Experts of a small language model.
Size: 8 layers, width 384, vocabulary 32000, 142M parameters.
Experts: 2 picks a token, a sigmoid router.
Below are experts of layer 4 (counted from 0) of a mixture-of-experts language model. Rows are named router (the router's row for the expert), up (a neuron's input weights, with its number) and show model dimensions 192-255. Each number is 500 + 25 x the weight over its row's rms, rounded and kept within 0 to 999. Numbers have three digits each.
After each expert's rows: "mostly gets" lists some tokens that are sent to it at least half of the time. This comes from a sample of Wikipedia text that the model never trained on.

# expert 54
router:451501473448512484527505510495473516511490486477544502514510517428470472492519508486524490462523484458490503510490494438454525489479490510562488483509491532525517475500430484516473516512492497
up0:482493502506497465454478478457517507487503475500479529504458467464496533507541448518462516509479483488477524500488528522488493455497460482522505499450474481522492451561463526482503518489523498
up1:501507513444543507492486572521511474493500503481501515481523528514467489525510529485522444480512546521533522514543491433497541500507482521484492521513467503494521545512488471515458542496533520
up2:482490519529532485509484511464482487452492487474527516471489531503460555504497536520533516464483495430522506487505519476495487544512518510471517512463597525514464505484479526498518505521514538
up3:523471528507553482486547517518500479499482496483519487487517518485526509525481497492514505534554571448541482484479488548484508533506511508521481486431541545497564505525455499508450509509473499
up4:517492487477484482482502516530488508481488487517492478501461517507535496490540479498467487479562478512488519533470503496569511470529516550504507519521460467485499500518480486536491561525498499
up5:503487453449514517502492480534529482470503550502511493536489499497482478464522487509498521484523498502537469501502515481471513510493438518496479509496500500504506493504454509504509483505508535
up6:473518485533540530510516453516494502484472469480510503506446542535448494510496469500545487500474470538540522507524528489517467497507541492528501486503517465468515514461473479452536472493536494
up7:464463481488500511535505502522479502505483496462522527557466516517504512484481522515494519516519482491499516483520578471504504494486502500504533499473477531497505422534475515500507524510523523
up8:493481502492497530538527560505488492555510499488501483512482527501501551522535510492477515434490508464509487521504507474500506511498473511494529510471507504484501533472495484470525500505537498
up9:527502465491476542477468466461494516504458556535460523508503517484509492499494493515498490506522504519466485517516506502511524530492447543506488495455528506442505454518542521493478487492534501
up10:483497494466529502508523509533506534496531469484544487496488473507488454508524523502504486485520487462534510490486543428501524468474484510518511481513500549524486541463489466535521543484526478
mostly gets: "G", "P", "W", "D", "S", "M"

# expert 3
router:475451482472512484499470494510473491489478536477512525488528527490504512467521498532528510470468538496502472494484459426506565512507478537534493472508495516484498532477483481523493521544540502
up0:527486524465481499483457513510492533544512515519497510508502506483456541493502508530504476455495465561485484505522472507473495495486474556523528547469488487492479482522481487539524496514552514
up1:455509484515514493497524496492502502524496478507477511472535521521493519523544439514455485512529524513508515500481520495470494483498529516522522541525492514496476487528504522486503536521507467
up2:480508489495588494514500501494522504512461464499499478500510515507533507501473542531454525501472480497439493490513552473547496510460519511515482487481536519474501539512508476525525489528464474
up3:437522496512498494498471511494509487483521511518472504495501523569523512435534498537516521461450507524481498495518492483522490478490464559493475461500476482482514499492450489494547493544487492
up4:485523489481481507496504515520467521492558514512498491488525450477490529501518449502497500512523477517537526467516523511464475511480474504499520491517498514495466544466502521488480475488530482
up5:516494455470450464475463503480479492477467533499529469497567487491462476497549521487498492490470512458506485556492547521474567486464497482501516487494493429463497495503496488497462479532530562
up6:482530519532457485503490498468496513464510498476522519487500479502498454516532483508516474451502499506528554487447511516481501481462553440523504507507513502495483458521454453479508492483496466
up7:473498499552543512473503486514515505496488478490488480523502490465532532508520532541521516495482484500502546483530522524484434508469542486525483450496491505480494513493464488459487533540519529
up8:515492497528480505514505520500461489533479473522492481518514482511425504496525501490532496558531561506508535517534510511429464488524523547456483493526501450524504504439485517519485548476499566
up9:513495506475493456531515472548463492479534529559507508488494476499461530526517499522502506509514542524540482460472535507461528501563501510519513507481523471495524517459497491530549514502500507
up10:524442502473493480536484519469532494500501506503471450537480439482495469485535514518448509476536486474525490427519489478470470532497470496578512471492460493469506521477519528512504475524464479
mostly gets: " would", " been", " may", " could", " was", " usually"

# expert 51
router:487460469485498480533460505505496544521492516444512465474511488508451475516531469498506534498465481513475459500477530481502515489493495547494514477531492489531505465517480518527559458488501510
up0:519528487516483489485494501513476512499486457517492465505519501474513487516549491484516492491518529513500466520490491539542476494532465523516543527527479497504532491515519523517550483457529457
up1:495485517485516536492491516469536500541521484494530503488523519484508499524519538542526556464508497521498512496506515529501514497556495504522494509518531507545489514483483491496503496478526504
up2:484497498494473512502513513561433494518506520526479514537509495498494470474511479543505519505536509485454486491495566493535490479504495545501520473506517539495457509481502505513481469510533487
up3:505521446507531479512476538505511534498512465477497458491481504551495480530487549494494537466520542494513521480489465444516505496509504509507518514534522453493488472513514492496480500478499487
up4:531483530522508482498495476492506519498489529508479472475525504493508515493500463483491510528470517471487433503447459483453535489510557504479480565497481503519495482503481516497552531467447542
up5:480448518472480491523554486551529505529513487524526542484532469500496489453498486492503540516531502488509468489551456472490472465499495475482504536472482520476528521506477526488480529505461501
up6:507488519483477467502490520506515500538516511465528461480519449506498474514515540487484549470430509466482499497515489497480517505510506481490487527531519494492462536542487522512523519504496494
up7:511522549473530497511489512491505480510517505514507510474496476524468502505462497506472540477493462547462495509482509481493537499557493514523511500522526533460515527511510474547480518528524571
up8:507486486487472504522494523510486506515507495481457484488468493523501464506488474501518516512543521485496538486498463492543470505481536495482503502503475512494477513496478520499480510424496465
up9:483447493498502523528507446509527508523463486469462493501489539487513510518496480469476498521511504471497459482510468524489439534520497461517490449477441490512488541499457480455437512448491499
up10:462469506531466496491470510483462496529506506461559495486502505445447477536524558517472490489517551507474514485541543526513514477464468479502538517496470514516486489514493496544482480469530465
mostly gets: " you", " however", " so", " However", " my", " we"

# expert 20
router:520458455489494516518473507491478507475499511462514508542510507518498488497493505510521561473501512514500462499525521454545521552483481521511506491513482483496475502525506477522523517519441489
up14:502448460539490497471483506508477548493499474494507521459539509505516500511537500502518499515507539532525496530555508509448474475512489485483472495526534536499512508458529518473536499489500510
up15:488517504453498493526474501463487488516445491531520512546546487502514528475501525474471554511468472468472474476474552499496515495554557512526546433513508541505476515508548537483508493514489504
up16:494529517559462450504515518513487487476490462458513511505529491519543490463487498479495545527490484502492468507534487533502492484526545467517473539505514580492484474496479516477532522510484456
up17:503468477510494524465483473500500505505487470505489492495485517499488508504512526530529508502511491521501442519473501462498498531535498479516503511495455545545513484490543514477553469553448529
up18:500474510505525478530560478482495500445540514504505464481524481464480525448506509514541545521496454526531476555497522499494498521492486471522513519528521514498442569535469482495484471509499467
up19:521499534511483484464500506490540523489464545519495475508480513521492506499517465481531525476514504489481537497500474523496494462495475501502508476504527518508471494488501512486522486485536514
up20:514533500460505520532460429533506541507486528523479483475519472512483505522471472516474488482496499515525508483498538504527466463569531481476565489518460473513534494513494468495531475498484451
up21:477465471522488498510494468485454550522510503518518529544471503474432485447492540466520483511487516478470471507511537457500519502530488474528500488507487498509531463525481499505475490467506486
up22:529498505496481535458539527507506462466468501482497514509514468499494529474504545484525488508483515535473476464486478518466508526504501550526517501500460483534486538511547445493503489481494510
up23:525498510504493478520470541487498537505540467479515509538491498513479525474562506486511486477515471484488464476495492481502504501530508463521516520510521518485520442512520464495467501474491488
up24:543498487452511509551537524476515523489532456548517530477526496526496478531513482513499532481532488488525504533492490539488504485504485525497513528435442511548522500509514549492495551503509502
mostly gets: "ç", "ň", "wald", "ş", "ás", "z"

# expert 16
router:484527510460525484517499546519499552456503545428512521521495510521482514547532516523483532452442494478496489500497507470500551524512459504527516501493516471544477533546459497516466478530483481
up0:484455524505493482485505487512451494496490538501472472504494515510491550515478510518501514497477538528520458496470503517526491488513490495530464496501506493502514474475477507537554457503503492
up1:487516483504471496500530468531537517473504503470492485534509507490490484478544491499550498511477544528470520575492480459487470522512492512492483478523495515487471521497467532456503478515485531
up2:550526544517490458521490482526497480473499521484451522498493456483511478509474504523512521537500537483505474503503554489477473502515522468516515536482486446506512458460578494520464516491515525
up3:456499503489464486489498494479502510498492494481502468508473527472485510502556446495519481491550452499502496493549480566524522513470511486508490503495465518520481476498483537533521473505514495
up4:528523480514527476514517481503487557496501523489479484474490485547502552487498506477510471527488559468496493522501494533495503556530442525475524532495509498500460513489527484494519514444519495
up5:474469507541518534454480484495519484473514471547459469470516542485488518572494491503463497509486508491486451493497514517476471509504503543555481492536517452531521490477491465504471510501479484
up6:483512472475558497509479513479507486489498502487511447487505481532498480482484505516499517479501506504482498485499530490523522488485528533556454501462490444557512531483491511480493496466512499
up7:483505536481470505494501547505458500488467526485471463495498525481464499546493495500500531450517537519509518508471496491491472524502492504499518456539465515497455526481456489551502503485470487
up8:479496510469516510537526500472429532514522499502513478488456517538508564568507522487479480497510470515532424526540474535493548492529492508480514442480484482525510507520478494539505476497567493
up9:464469463531526520555464526500529498482507484467543533485510523481500467489529511504512479486533507512511514495466480485486501490500468483511491506483540459509515448461514527545525475505480484
up10:502522490501503479519504514495536469473533499477541550510495498483514468538515491497505454518445489561497469476526476471530505562489469514472508499495518472513513522521440506511518486522455508
mostly gets: " States", " World", " Army", " India", " China", " Europe"

# expert 52
router:472464498493533458549501513528482522522455551497525537545514493457501485525534504518572507495492477487483470488499451502535528567531505478517488476493499491541496479515506514535509490530456473
up0:506500526475516451461524480518536492520465522463487555515520516494520474527501456480515508511504508457507536491512496511524519504465535546490478465499481528517475465511499468493487478527493490
up1:538507501513481495498460477454467554516464467461482520510499484519487515517513525549469498479450493546480469471513493492490510529496508494503498479501515572468517510503482487506512473478488446
up2:521462480486507488545493455539489527509518489493509519520507514488494513532479545515512523475476483551502446468499509510503501527515495538477533482501489516543492510517495461535506523540494496
up3:498501511455541512531495487516454500493476497543494513480495505459506532510519528501521488534555494494508485502494504467517498501465523501508501505456544493476495524512478481443515493496473509
up4:494515514514484470511506509496501513512510520540520545511516486489527460469541522481502518501498480572488472504475492489518505513506518500495509540509526452482538481539454454470493528521492480
up5:476554479494519523517512533556535503545486515518532514464518519483520544459462460497507483505520506498516482526469501476458522501490570489453466498516530492486522508501503507483506502460541561
up6:484459543489475548508521500492513469484476508450528534511477514530501450515476444445499536490500483477489477484502494532480542548482496531504485512556537561510461523519505480531518482457497522
up7:508516473512529513517549494518505514541513515529532486512465520445516502482508491491468476500524486495516479502531470476499518519465485513516479516508494485451421488505498485521531515512505485
up8:519458479500495521494499490508473529512494466500513519512511545475510524532460493483485457483546508450511506465532477482466496496527517457492492505477481499500495467463459516513522485504509538
up9:527492504500549459461515468517464434539506501508481495486449481469553494543505520486504500532499472498543502506529498537514469474509499517477496560451470491467506502496467515547501520545474498
up10:488505468485494457532511492514476507506470514495486492459499544497516486546509523504509492523485471512510510505535482505537509499479476528517483499515502430532517486518501495460477508473519512
mostly gets: " 0", " 0–1", " 1–3", " 2–1", " 2–3", " 0–2"

# expert 43
router:478496476504506457528428490526491532486465509487537519520529477504513474522546522495523551522461502468492490503498466468502518494490514496553529485512495485545483496480447526550475516482468443
up0:559487488482485522500475516520553536473539458496515501497497479514487529505530472512514522515519505525493474480440500500504535521509488518547512496529521479477495488524492498549459517510470550
up1:508493490540489512537557525468461484486509537501471517477504543495505522488496519488541498487511470500496507520464504525533484522525515480492486506480499469521542482555507461498471502489523468
up2:477470497508532478496520534486494492507450544468512537523524472482470580452501504506515477497501497468544497484511503488500514536515521447482476515504512510497479517507492475475482459474516495
up3:515507549454528478466495460495477481524509497511463523460481486494548470525492478506478541484536529462506499521509503507473506515512510537483472470495509489492445545491473524530515492489483599
up4:537514533519485449469486480506480491533459528496499536463489491470486503486500523507476506504515470515523495507477444496516453516492496476526519489523535509506496464499513526471524500552476497
up5:502423537502511514547530491492483496495491500488526517533501508491458464483504489482469505485529485507497519482524530513517508479505534510482509544476513491561466466514522488543554531476507543
up6:528484492546504484500523495540498471473530490437478495460485523534504496509503456506449544526455499488490491487504525494507494514503502490489486496484443454484458511474446535510516492503470501
up7:516505513503549509510481487503484461496518484488563485518518514466498536500540518528527543481474551483485475445487510488542502506441484489493479500496507530514475502504499471488523453521499541
up8:521504466479511485507500489503457507486459513505514466516518486431499509511494498517507481451511509519536495467489478478516481478505473480515470493479488488519481551499466440525482498502525507
up9:503503487496564500510480494465548518494467526502519497500461507496485454494514516508525502515456483458523511486561482518456492544475486474496505494421513518478518491528503532540486500510480531
up10:489497500505505539502458507487481498464480504475526497486537499452443452498513500476493492468520485508498499527475504541491531529513516496547533485513462527490488466544522463470455449491519520
mostly gets: " 2010", " 2019", " 2013", " 2024", " 2014", " 2011"

# expert 18
router:469486478457521507485500539519467527490506513485513480511510518487487501517509517493505538489456525483484504486486486477552529492484486489504483516475487525516486498494488462538497465515505484
up0:471502499456493456516496516489500478497566477486480460500496524537443565485441488505524536531492508460485525517529535492533494506527474504530506521474501508546473459503486509509499515529533514
up1:498462494517484496541496497559521477519485551510447536488523511495496500498521490509517519495509480491519486522497529498499510493537528533473474470457500497480485480489497443517460530534477479
up2:487546517435476513468482502516464488533432518505507502482478482521531523488532488481514512528493467500451466519505491501506519496489495527516448529469533468493487502514490459515498458482463523
up3:502509498504511481487458448497512513482527460489510499511478489541529449499524521508508453477473487456517500515532502486525516455509477513514489517479475520513524501476483526539499536455483474
up4:505407509515478500536520484487508547508461499504482541481543550514446497509456533555479489463480555447491533506548468479501527486507468508495507570537531529515479472500477444511506486502498513
up5:506498522511474496477488483507500523457528541508471471507521524511516533502549494498475487502531540559508492482539518520443482511506466517509546506507523502478502467502462477499475519472476514
up6:495521507488521544461493513485463519507549523491508532538482473535463553507514470525526541510488519516509492521469468528507507528506525476480513502441498502501516524512496459541511476458488513
up7:505426503486417526516528496530486495501481517518496499494539508538520444513488474491458491451494491522510518467459541471509500499524485490535493489451461497495551517477504479491483525459453476
up8:492496442490503511527511488514486530538507547490527488435455531529519476498550514495520534511452533512499492497505507525468521496522543496496529538491482508508486478476517456508548493464517525
up9:530495506478485492531517528523490490479486533482504506495510476479539527495532464536516482513467495485464520523480500493472543516510509492508536499496530476483525538534507512527593450504517525
up10:497482521533547490522501514522483509520473521503485518501507522518486561489511500502461499487520510508497469505500492485513524501536556509511492467486478495464520540514486483501464549486481487
mostly gets: " areas", " countries", " groups", " system", " characters", " systems"

# expert 63
router:446508467478531472511506499505506537497505525492505471518518533483472492520581494533550514493517502469446528495518495514493538543489472525521443518446519489524515529515481513507478465533485507
up0:509497513523505516496462506479460485477473470493467532523515521491512501502478459517518497505529530519477536485538501491508528546519475505514481484543465472535489543512514530462510492489506509
up1:464535507449492496426463494516487486475513505495495490484468495545515475489523529500521503496497513499510506502492510489531498530488500503498507475504575518493523533483460514482466487503527536
up2:531435505508534487491480469480490498523514516493466479504486525493524542543492537523514507434509508521467463520519510453507509495482473519498479544471475508524487468523444532518492529543517535
up3:463497525510551518502513531480477501498499485497502512489516454555507553512506523506445513527500518481555507504542517504461505522501506533485505502492465501483450512521506464517506466511503498
up4:465547524522491465451459526492498485478553496502504482460479504501500512469500520520491460524548499483494482521488454466490535506497475502518495502502572471473472486525477487500520443490525478
up5:493469533476496537500487492485489478509515506439498526509487522502475505522504542494510521518465508482483509474522497465481524543474476535509455567456507539551511492487514499519503484549465494
up6:451506458486498506491541500452509520488476512489472492535506492536477501520473513506497519539522498546515427513504479485492534512512543516506478509476515496513514540495505462505518502503562513
up7:486512490466490498486514450505541506521496511532514518464390515481475475489538479547517563520497497523476538487510501483465411503515504487467500465511536460514499481472547495497438512502509489
up8:503491513476544527468500491486525501522502515512466499455485517504514458531512489526516476460459518518482518486522520496492476526516459493517476531485542544535519499523439465491520554504481470
up9:525509500567495458515477530463498578500480480505535502530497508522517500491486500488497502488492477467485459511513521534538508500527494526489517514499500519450498501458542530499503509488514432
up10:508500495455563470447488485462509502470519498489563499467489462476491477479503489501501495475511500481454503516514503474528506538488452438523508530492495541501497491551457476516496505523517496
mostly gets: " U", " E", " P", " M", " K", " S"

# expert 1
router:471457485445536475539481481539456519499518544509506539482521477517499523526540490499496558490517506475502493457507467506489498516461476520522512525461526491487496486533508499501478520504516496
up0:522506492514484485458532453476490516522511487464538521458524514489506480479513522458510533505520457527499478491528518473547497499485481466520480487500477536490528508485532509512486541468499485
up1:525476507507534478505498496465467468456498483495516525497524481471510499514528477499516515511506505498499529517514534508481493506543484493478491506447513512491504517481471527499504523490473466
up2:480474472523518503528497484501502499505509503517467518461487498558538545516510468533452525491497495482452458528505504542502527497511547543490531516498473513458485471514414484477510548481518533
up3:498490518491485509485491471442518510511485445549489549529486543500450507488473508480508462501480530461509522513523533501487462536528501514490529490493489514486499466536504495501482457513489485
up4:512469498499525527484490482511496545509487491460490492514519552463465501480496468486507469480510538497459468483480475489525513495556509528493463481493453484531484514517495455514496518516532535
up5:497455546499512519514525519517496492526516512514466504497520484529459495530513470498521504437539498529480510531560494507455524502493477488531517484468475506472480531471514502540508514483503554
up6:484552514523509505496481515532507504496497474487502536449483477485506496507520486495495504525496499495520463499523503504484500497521474502497519543497532479474513486552443525493499475476482490
up7:562488549508507491488482511432496516513532492506476512523481488445511523506491490521520495523509467503490481490519480495515515543470478487543449494472481490513479476524495423506536525482513435
up8:499506496471506528453489504498543517521471513529485506474504523490525539545501463508521517511558438490520542499512540477541496490482502488496490500529482542490506526472501508497505511505535465
up9:499503519492482486490478513492491475477494508539504481462498502455516514486510477489510534502498518490494487510508520471439518488521458517482454537487500495502507532516463516537531488483520503
up10:486497508499451517500512501510514466505446508500564558467495551505533478499481495517510496487492498520489500453498432486509504503472468490531529549510514519495485527497451522522499521522541497
mostly gets: " he", " she", " they", " who", " They", "\")"

# expert 56
router:499462493491532475487477500531474516479514550471521537490499508489517516488551512488504545495486529503446494451532496490476498477490462536537458516499461517500501490509443511528491490510494512
up0:449486484490526499472529480522500549502515513508503502493511492492483511489476509454468480487500488562521499466474461520505535504546526462518513472486530532461502489457517505507529475509508476
up1:513505509480476493472496496492498501458527517542541527524493501503491480465519516522482519509478498452518508455516507515463501479490522492535526530489510541494487510503444504512498492503533530
up2:484460513505487531441487511476473484473463531505520555497505535476503502530555513487514477513486486474470487500517493510487506495489507553492506496525534480515478549495516519496520520508458498
up3:525488471446497474519480514483508477506512531522517516541500456482476486473515522500499521517555500452480502515460518524488520434508503505558515519464537475456500510525496530521532508526500502
up4:520510494491472494510505543495500515523501473533513505524434531484484528469520487467469517461485492457513498485483494506492490499538507474494538474529495553509540483506513496494514448541488543
up5:498519508540493495472466484505475524567460516505468511530501479509459486502496516461504501509468500502514481533528449525478503562489502477492503532524481540495510570476527476504526504482476493
up6:507475487472501497528527531550496502499465475492537500517473501516484502538506479479549489495529506557471501528506516453522516508487477487487522553506475528524499500550517519469514537534488492
up7:484530459478506508527510470503509491513514472484471478481462508520465492461516536488505498546515509538504479475485517480512530508512445535483539469495465527503493512476483520519526521532510514
up8:483481484503521508491522528530492494553528485508466513527537534527528502523479491526499536481500526531489489489488493525498498499485429492461502494518515530515506513470507530508515494499494428
up9:575477505498453464533510506490474507482471508419574504509512492481483503512490463499486468458486528506539497497532488496497503484494501504483499520485508488555482506506498522503483523527519500
up10:459482479481512478516471485469444513556522464450515541534468545514491496542489524524477473500524486560475514489529517494479494476518504546512469511513507475481513493482470499483503463512510486
mostly gets: " University", " River", " Avenue", " Museum", " London", " Valley"

# expert 0
router:526524473496486479504475510508486507463491499510521491486511488494496473547514518500521512472517542440505497542466482497480486484507487522499505500469502500497508475477474503522504504538491473
up0:538506509471507432523502510464511529520518496483534464497475509469508492514497494478502490487463522551517453488493526536493504557510472507431498460467524455526546516496501491451485524484505507
up1:491456490478509522498498552497536516485478506507477508466514461537453509512510533494485524516478534462506484522491526527461481504525515507541490446482451502464521478483530483495471466548518485
up2:501536432491540466495491479495503536500486505546509503501532503512536498494515474532540546508538483512512489528476541511522455512471522497476464467543504508556481458503509524535524432500477504
up3:479456485528463529547525502518495514506511524503523499520496495463500485509509542503520469518481512494530491480568510508481491520471517544500496525523455508508464489471500501541515494517467522
up4:471514446505494471501491468489494513493519497501533447519540484521501541498523490476539500526472554481509488502502469475519479482555528481487563483526490528490510478505495480510548504527510468
up5:504532465493484533499483530498494526491476494483506560473511476491481525443508479494498548501521502507548468488513491496469513489531524496480500431483494482521529517471493491535499444528498498
up6:515552471521483500540444508522490526495476509487482540538521500489532450487520507461493537465504536473503480534514504500537530481463496497474494486451510490474506485482510465529471489482491466
up7:511438431477532519515455486495487518472485508491509482498473521525489510466508501509529500486460499468496527512480514485500479521490537460476502491480477464518513499429537544461473509463496488
up8:498509488504519489483497498449468478541501515509604577492502498510470525479445494467504500459530488463469478466512513518442488523487515534519455517514541503488506537472486491504516489536516497
up9:507522472472522500536511494489476470513529471425474485490445495552527460547494501509477497500516485525510528482483456512507499511503520458538488479514481493518521492550518514511472499491521490
up10:490527479522508469489457499475511517454496522525549555495516524498486493532528462542521510492455429512484510528484438519523462477540510535485521513453496491517500505486538524523482521469499458
mostly gets: " there", " BCE", "–18", "present", "86", " (2019)"

# expert 9
router:480485478499550530490482486489490551526518539509527486483500478503469489470505502524539536519520464504473487458474473456494523514536495488500515524482511485511458480545487515561522500498526432
up0:459526523501478476517505529515496463481462483460476493451549501480477486490532515461479515485524445505468487518484516465468492499532477496515504495463481505508495521516494491504498478509515491
up1:473507560500517450490511505549511499521473482494522478467507460490486496454508487491497510492515499448520496486495488483486479512498512497513480511460475466495541489499527467501474544548542526
up2:517531538459475481461496511451482521489497544521468487513531482477450517486476508530518465516470513471498505516521511510496466483515517509495499527494550481467516456468484510519462517536511481
up3:490512554507545526529483477525496494535519502492500476496489483497476497501483518475440565484468488500487491530488493463489485496510504546490514504510481507500526533506508496507509463470507492
up4:536526496493493474496511455484509477544532532582480493493518553535503471486470495517500528461428468468508472475563521465459531511511491524500490492487513533503511540477479473474540492504551511
up5:440530455486529489499488495499503518505533526495504504469530500532475493530493506497512499483528498418477503493473457476519516500492538520497515464525503506503452500487479534553514538515477502
up6:497486546517442493458517525520531501471492501540505457493503493450476489484500514529492480523531483532520514504471513520501525461524518494516509491498453456494517521460512521471486497517493490
up7:552493511530505515500473538492485527477508526486540519502494539470478510512471459520530505511496497481486534498446513520501546485522498503510515506534486533477523479528531506530516500499483505
up8:501502464541463536517480463494449522500493520528456495504500455491494521540515527477483473471529518518493435485530504522492482544494496491517517514485518468490482472469494508484440476520510486
up9:506493501512537494509500464546511512508465502487484488488517496446494481531476501482459487467473496484488501514524480479463490525482453498480530517515489443583498490459557491484510533467492510
up10:563525550469537533497463478551479518489527494534523528509490518494506479488546488484506489555516501537494518519500450539514489496476529489520492467461469519544500492511523489497498534520507492
mostly gets: " which", " when", " where", " while", " because", " if"

# expert 65
router:465498456474508495533475510506508497507522530477515500515521505520491462557528511496536546491495478477481483497510478489500503532534483540525488488490529510522543496537506483546561464530480532
up0:438515533488516500473464482512487485483481512483556500535470514480498478499527437553469491541515495500511540506500476482536489483504495465518469492441498468482530490510526557521474497530494510
up1:518475504486529505482485468506449493538530506499476504494570552477530509518463512492565561497516519506505502464541485493520497531471489511515514529529520481489466514521515507566453493566510526
up2:514486495510549486506472505488486530528498507483494513503512467527512465595528505525479516512514459491455544504496508486547511508467492494517504492515499506479505484538528511509520505496500477
up3:521487460491477503520467465461472484521479490492514513488454521541526525473485483509528469468503518486514465505551513468515513494515504495498504486485511524456511514469535508488482544574495502
up4:518448542492503508494512470540542526509510529475530472490468483509502532506514485508482481491466506494475500461523481444502529465455533518471469486518527487477533503482503440535509534514502518
up5:523527499461513472500495507505515510523499501519512506542519475484557492470507482495485434510460542536508467521464493512487506472532513505537538489489511526464551537500440474562540479486520536
up6:482526530511525500508510523562511474527478501517516529503444541476470504483497520505550542468448501502512506524455497484511498519495506508520488495480541457505483540496476462484534442482504473
up7:496528476522555545473524535479472478505478495549451450447513515500510516482490480525538567495529487520490473486504524508524482546520484517485537496490525466525508509525525524536529503434478521
up8:496522555476545484517482511521489501477525522495469517525503488517441494498460531455493481478456508498480514520513519506508468519542468561492456513521519520496514515494554519503467509529516519
up9:496485458509515507496491505506512482510453480493517505554487502523510528559516469495526517513505500491462534489499528431524491493512489503524520469447514480536509551470486537495459477528491481
up10:444503472427501497517501513489495477533530478470497515501514452499505508462509508483485544501534531480441502487506511521506479507501524530493487465461524445520524527486538489514515463511519490
mostly gets: " three", " five", " four", " six", " eight", " few"

# expert 57
router:493522453500516449512449505499492482511495514502534498537484535491494486510490514493572541467488491497437497495490484475546512525505471493516452531492539528541504499516499469518491508518506513
up0:503498502540525501503534532509537497529482518485480508501496529502495523479487476484490521533537479524469523511527454478526533469533513513501473509517494524485483504562480519504497496493570435
up1:540450494528483494508483497487535508457516490491520498512521491513486490533486481535507469470502512489516519499481482464529501520529506524471502497478528519541472508545494490516492467542511523
up2:522505506457477518486507522477465498511510431452519521483481520508490529510492519501539519521533550504500466551520550477486493463519500541500486506481471518519477495502525536484531490552512481
up3:468482486489492494528527529538482488543494498497459516470530501507513477518480517555535476502493502522485506506513513494494518505456492540454522514467515538518465514486507504488510543487518501
up4:490503456534471481518475475503504485506485492502485541471506496521504492577485485460498514490480493499486483480521523476490508535530500546488485505474461503471517522507512483487535494465514497
up5:515458506497525483497485514487475476515500495501512533534519509470540526510519500506469505477491497528504520523531473483472479462516509519503509517492557486515416487545526524515505478526502476
up6:483491472534483495502530525505440499534505478483482514517531524482508464505468443469519509521494483487563505466522491564529497521507482522545502507504484480501562466491494482518556521482500452
up7:501473438493511476466500523503511484470505492502541537450494504524497521495526500523497510475414483483476465486500470454508521517482504512555511510503576486541448533550483520493542514527447501
up8:508509457495498521466491498491467512505497505454505488521471523492482546520486518485513540473481493527471469496503481534497548460499515532481493456543567554516469516477491503514482471536519545
up9:476455459455491487488499453478512510548443479519484491515472524520449558502512530512511504519493470501492450539497498539490533517514515477483522520490508509508485506506522488489533468459523486
up10:490488525516508494509496483466529492501499544489490559489481511510484487555491530507535505508456496482466476506510506505530467494473494540507515513468505498460490543507512533502474505547515519
mostly gets: "tu", "ucci", "hu", "var", "avi", "bul"

# expert 13
router:499457465479513492494498519503472508441502513497521529469469492459509501489504536535495519495479490484497511496538500507491539510487453500542459486479487444484484502512492510505463511494452481
up0:533520494513513475522501516509493482502524446492487499490505513496470473487497530489484484489513537469447500492509499515517513506527549480514492499512475546511465518533539517482486506542473493
up1:486511530455490538548529480511502491513481521512531479495511485507506497472480448510454481469505503450543500475481471493494509483498494548475496547526479484491520515460506521502483502477462480
up2:485497514479538471511504525493497523483490468521501485450484504481459515555503504482507519495548484503508509527496478489531521504491472477496480486440500503485516523537486476535484507517505530
up3:508501491478567477493529467492492494495478517494517498535548512531469494543532479482480553502494491473514519494492505524500504519479510488526497497519525538503491448502494505509498480529477481
up4:512493463507508506564526480448506537488490531487476515520522510518484488462507496514504480497490514515516483484470468548499520506507467490505495470546482489499520480497525496477477530492557540
up5:512512498453496507489482532486489488485493545484542507543496536470477473485544489488523487498487479506491489535484485503500531544469527486527498483477488528480513518462492451506483481557526485
up6:496525498494481477517480535491497505439509539488485520500499518502500527514491531521450499450442482474472528511497476454504496465489489518530496533491517486462515494560475517513565499462512473
up7:493485508473472508465500459498452533510497506495506513505519513500504487487475479500480506494499480522452506448502512472528505447541508530465514486447521524526515514524487474520513503436486520
up8:546511495524536516487491489538481509539502540491477431508474491506465486502513491426474511512468484520538533520499504482508505494469569523518505533514525513574472486510530472471525487491499507
up9:472496507437478510524492518512520530522479494518553509494526457512469480523484469498511523490514500506507495526512483490475528496480484529496457537492474478489452499483492500516501545505507478
up10:503504507497493455483463475486516481546443515502482515467500503505496523532548450492465486506510522499479465490489524492540474520527508500489488501542475550513488550496524518527451500503483461
mostly gets: " Angeles", " Chevrolet", " JPL", " București", " Vegas", " Philadelphia"